{
  "balance_bias": false,
  "batch_tokens": [32768, 65536, 131072],
  "max_seq_len": 256
}
Below are experts of layer 5 (counted from 0) of a mixture-of-experts language model. Rows are named gate (a neuron's input weights, with its number), up (a neuron's input weights, with its number), down (a neuron's output weights, with its number) and show model dimensions 0-223. Each number is 128 + 32 x the weight over its row's rms, rounded and kept within 0 to 255. Numbers have three digits each.
Before each expert's rows: a language model's description of what the expert responds to; "mostly gets" lists some tokens that are sent to it at least half of the time. This comes from a sample of Wikipedia text that the model never trained on.

# expert 15
It responds to: Sentence-final periods and periods after initials in personal names, such as E. H. Carr and James K. Lee, plus line breaks ending paragraphs.
mostly gets: ").", "\".", ".\"", "..", " William", " ."
gate1:153193172141111146113164154106154170146138121157145090131103138173127100182155095090132126051141103127120096156100167207097117163125108074158178114121156161154137175158154150121151105118174179150146127120137146153145130126082162150102189129163103103107210177117133161203087100065107103104082081158130103112125126150106135072106148086144133106139182156149110129161160130080058150158111100141099149114092157104102177087164151136115118153156147130090112119134134127147137121093122171148107086078103153181100112092137130112175082082106085118059142129149146070171141100131164087181117112120159129198156174141109160113160145180198151109094116186089141081150093163172200116149152
up1:099127184166131095143122107085133130188135092143123150121155112109114096120137132120102138133125149124127182109099069179177127154124059125142145133129126133158148153160112138105080116080069172107115167167068112126160162079121112090165185151145121118177124164136137145138131146122116155094066145091118150167139158143063141094119103162152094146184203109126172152153170154114148131091118147143099153144195100126179159125191165097101112136125111169134119162078219156165138146089191100135120149091062124174096156087137049135134119162116187090112121146088119183155129101124110111107169129165208111051140110134084110190133159075136141176088115095123143130104131103183058138159154
down1:123151109133105174106151174130165118117136125130095116134139132094123141160185168107189157080135114172142104156148093123103158104133133147143060178152190062127077102173086111120127138127095081158193148135118140093153113108124214071179160114122097153139136129132137141072132098140088136101176125081137098160143130127095165114142106101095138196112140126102182159096121143073170179097124155129119113092054139182105111112112058079140153075140133065068150120185107108189104185159095106170134102105135162122152138109188218146112172133153157122129104099066151123110120160062115168126135129081083125166134153152123126085116128137198081139080137094119097115100080157136143098092112

# expert 57
It responds to: Pronouns, relatives and conjunctions in running prose, such as that, which, who, he, it, and, the, mostly after commas and periods.
mostly gets: " that", " it", " he", " which", " who", " but"
gate0:177152151092145090156175152113122194164130098127135157108081093142106158192102136144145103108150134108158154206111146134147091115139158107133134088131102133185153189171169095146154133142115157106147107073139056145087130110171155079104146110115137140164144094142104143131161149119159142156056114096106110099136163138094097156124109201079119106219088101135026159181108115131121086058119133130125113155091118115165110171178166107152111124043110137096113188133094135097126122079064185208120179143139141119139163161124132116142157118136158157120113173183154091126164110144085172119087153084173097124173137099075192123107138152092144139136085093142136108161109141147141114129163
up0:079162103164171152149164166112131126136159192162147106147075106083074161140145085090158115132146156071168116117167049135143128149147066133075153170101080121145116127123158158127173176139219170115140138164131133141151079189115140119115156123159108150096129113099097085119149125140181126118044190095159009156138125123114124148120149124135119188092133149124163125129068121160143092129206153138106136184177136171162145144155161168082123146123168161124073093142123142095114139132182110125176122141105086116131153088159098139146153138121123147187136155119162120089141121083146115134115164080132111122143063095140060112119137147144065166059151142172157112144084140158163106144134
down0:146126167169146088128080180130188099093116154158133119125142109142157094167057116133122113147138172132108100143166127140128093120143149096161176103148140251116093120118158173156094173078104116099055133129141104108165193073164106151116112172172190142139125174209104101137087087127135166106155109098111140113143151099176171162093128122120132125109158118147136147099122172144225144097148134104121119118080124056079112122127113103110157139162124128185135174122170174098093099126130128223125122104149065168097117176138062172122139148071183097150137142083134128083111160112089082136137119152091110136085138161125152144109126131142129142139200141162185100165171125114119123101152

# expert 60
It responds to: Prepositions such as of, in, to, for, on, plus the colon after infobox field names like Capital:, Capacity:.
mostly gets: " in", " of", " to", ":", " on", " for"
gate2:134140132139083071186103140127140116143134126166204109142106139170135126145135135104162139116164075107141127130119078097193182170102083120149084119153157070171064156173132158087042082161100137167131137072165115118073184127079150187077105112163154135059140193138127096112095110105123131113116178038105101089182155125128100126116080092128157124110125082150136113125123155223109114138137099160091124125129083199139138137149171156111093144159129107081116117096169130131166127097089122071084149124130141125125178133115159153153123134130158134117135085096084142138145118093147154173173129065064189068138095073135065141143134112119152137109106122146142095115145105134089088091114
up2:083150078150095172105140105171098075081099117180128067122134145157113121135166126144158165139118154159142173137065199140126148085130165109151142132118070088110106146093142177137135175151151174184166148133184159068099117188110123108065072178198132113139147123146175139119088104120100119087063135124119147118103182098153168151145134116065106138131141119147136098115104149093104133131086175145173101127164099135163130110131087099110139110191161108114104121098110175188121117158126107125106138161164138201117107188125097130126074110102136128174179142115142170175103150104110109167173127093120230127114103093140142096176135153098092081103143178143064158156183126126173178114168
down2:136113172177142103133127198130134128137135113114130154110144156091095068151124069161147166083154160100114093156136079103103049128140094105160114069124141198112159134128129125130134108123110115149144108147123141109108164109081160096117196129134129131094135104051190112134020187135117112077163096130146127112162140075169154145140122115098148103049115172142129146115181139062126097116163099108098134118152188112142120168110145075126102122095122099096105127163128170143030050171173139145142116091097099182115074101137135141128139092093078120153106132131115111074224126120133090086103117163130161125133168146131132171131109196133152120124157066122145104152142059134086112154109

# expert 54
It responds to: First word of a sentence or paragraph, often completing a split capital: In, On, The, However, By, Over, Since.
mostly gets: "In", "The", "On", " However", " This", " After"
gate0:203197128142122084100113115133146135125137156125063165097136143080166140124111142126125124109141095115173097095134103173110167204116108142189163110144125109123118166087058139180154096123082121098134187143169118097136117060092136157194059147150073174096151120139122071125090127161119064109180137132115127158138114097102120066104113135071128137122117111133167189178135161100057107097105139088150157158117130124137145143165078122092147109121108146104135127152119101073121134162185083093147168102099090148081107184171198115063131147087092091084139181033163116164134120149142083130126118079103154116131097127154082155136131120136096110153116105101082123087117144151160169081157
up0:147233121140102144082095080106169084098144098178082092096042147175103150127120120108176113149099168145186101131182098100211114152137135058120145167178159118082167116088186094110107111160133117137169089094142160127112144123166151172156192114166095105148146070140123067074076054136086160106139135114078152177094162133102173121135164109151127130170134143132160129152104111121144092119096102074156119087098128096119152101153072069126085091117144183092141122156147097124178114107092154064131082102128120057163143117152112145111135054141127070100140151118089130166113101171104122182140122132126155124123132089121112131138112122183142156140153123136155151149082109131115163116126
down0:110121176095122143125190071047134130137184161083130165107134144089089134125143135113122160072107108131134179160022154155146190112094189125143136101110093130162096129148038188104149145116092162136115143144187143128119123142101159122129102136127178105118136145066163158176208196167157142113157106124171119138018111099105119107080037123124150102084140115131116149131160119138144145103131111137140095144139095126141127186129172114130132116134116100153107167141129114095117133037149080110058156103146103128094099128100149169166167162121080183127120116087158118099127130143160067104175132191132168138158114132106170098126157084122134153128142171171142114076158147130133116150147

# expert 10
It responds to: Coordinate symbols (°, ′, ″), stray encoding bytes, table pipes, and word pieces inside names, such as Ll-oy-d, bre-ed-ing.
mostly gets: "′", "″", "°", "aged", " Gar", "ck"
gate3:117121124088103077110155124171094147149080072137116093096142162091107152104163150146107119116106170092132135141130120114148043182099166136161105157140187156167143178110158140126132124131069131175144112160198158128122120104133131125140113144108107148126080114156123143154150129114146111133165148141079089140212091127184068140134072198128113118137167191115074104129148152114117119205175141115078141166107145138159122107130104139046140075122129152163055105167166139156184189155160139115125094171162119145098097195089186087127161087094089143071111093144137102143149176092131122128128081095182158072153098117106157123102059135127193111129183146175079142137110117121102134105168
up3:129097136099128064143124163108172111159109091127152099085124116164096123170171121179128094090098150109095164090158108158119148109077141124135116141113127140060102107139138127098109195127148086141071142085081119132147079114131135124133155103084064138150094168117104227095178135117107157120125147194115128116138114090186135138138115112223109142118120071127087107126124149131111082082088137156108142143183078128132085093065111119100140188059122138101173119117098112150109128131146141127116120085097160128162104104124192152146150089167146145161143080101154048088101113122093071131026147152131103231148170145113179113161126131082102171097150096139158119154107173139114085115129
down3:121112092090145119138125157077102129137089161063109153177151127131148142138100137180102128152171148109107173140137112120180137166077099177174140122101131142119133173103116145171148154192136147135165166161146109189089156127101110153070095126158120175199133157133113137137040166158106106140118107159170101095121102107134080143074209071119198186129120118140111089123150175165137185151159115149127099162187156155107123120166061148122146149179105126163110157168102111169160123140087147113137113104167104190110160134125085062112141139163113128103183146130117110154132159190152135161138163063106122125156099109115129183069189158112142131125136067164110131071196173113168127175171

# expert 24
It responds to: Clause and list joiners such as commas, and, as, but, with, until, because, often right after a noun phrase.
mostly gets: ",", " and", "),", " as", " but", " &"
gate1:136110126089122105109170106169063146150154092105166104117127132149150143071153141124182167157146131179197099162154178082165110120181132106144093170104109122139106101152173161101107131088124130106180129150203171113145131139105110178108135041135117119083095060119090149110115108122127159145153063122130087132150126188201139123134168233139135096104079129139169089174131085094118111085133131144088135178150140147120150159133132148058116158185157112101111089102085110129111123176092123125091145170141117106157138155065166150085122129178126100115111102148124141140146140198095100107106168151105131078114149143078187101105122149072145134101125136169160115124203095171186068093128
up1:074142127114155127107052087171076131143132174148190189087096081153145158139122169136058088121195132150135149161109067099141116138149123148062128149096088072133149137154171111146103099139099109124098075181133152112141159152152116140203166153075115114120139078078128059180140129133139122150102173047104126112109072066079115193137095107097217152115112170113122150116154160126087110099106126135080113141118116123192084127094112159104153115090198141085117130111169143127205099114120128102118142131165155194188119117115126084197166134077137155133135142198140085142129127094128145164155085131133158107186098110097087117141125098151117118088117125103127135122132111129151123148120
down1:102164124124106170132140158157118167067142143169202185101178125116105165077134105123087076083095138125091129143127055122163135097112134189162115155155131210102126110089096100165135120186114102080169105147146137151122124123166177166163137134157129135132160100158133122109046111123122069136067140102148114175121139103136137100109104142138149127136139144195138149123175166140211109101121113205109099137159094126089122085105104107146148159134075098113183144168135157073080063108144173087136106163151121120149109164148122113125114071136150172120071195166105091129082039105087056157138066135095120154151105162141128132121118173133151147098099102080140135120076142096123087159123

# expert 49
It responds to: Wikipedia heading equals signs and line breaks, plus heading words like career, statistics, writings, and See also.
mostly gets: "==", "===", " ==", "====", " career", " ==="
gate3:181057106129056090129128099108125166132131101163094145170121144101166131121112130124160107155127189116158127132161110150177151185111140133125136115172151167115152121105177184110141179163159183215181204127087070075134143044175135148178070171086117089139064148132143114080093130111135126085174120156049112162150089132103155115121115088075137132122187108123090133121144095106124111101087131150110117150148111147145075162090146166159153088155141114119140137103077121113080156093150106103148086110184131138147113156119090077165081133115153152159155116155138171156152162159084089125141076155154148199138071096153155131146167136118134161114098187127142171134158122145081078142097
up3:113121123195151125103165154095070113140215112143135096105134143112145113125066101149079151086128096114166162162145090191131106132107139092178134175141087124123176076101165127160128159105151131081031174117077094090107074146129144083106113074170111073134149153125190061172167096211089123114048073086182106102158175144140146142091123102190111114142138132129137119143131141205105133181118157103115161136118090158105162108172094087172076162102156099129154170102118111113157135128143128098114112135131132129111121129099117181112124169105128149079118134115133144093128170159175135086094085184129110085150155117197132157104166106176129189125132112099145172116104132147140118108099
down3:077138126125110177091083074088083189105120083102155171091150120106151146151135137087134073162095066181131129119108129116154190146108143162109061124152114116127149223157101134133112190131091119106165109140136164157117102078123131144111163122092103121089102106227082104118110135186087143121140095140144140144146093147068106089170107153137160114134113119175101100106189075126133144107098087096128092134061073089156121193113093104100155072116127139160158180167102133088127148097199150113133119104129135152166087145148142105103122149136114150067115168123101133168159082114107127131126129169146159113214112162142101087147175091134095083120093140064116089091114107141126135167051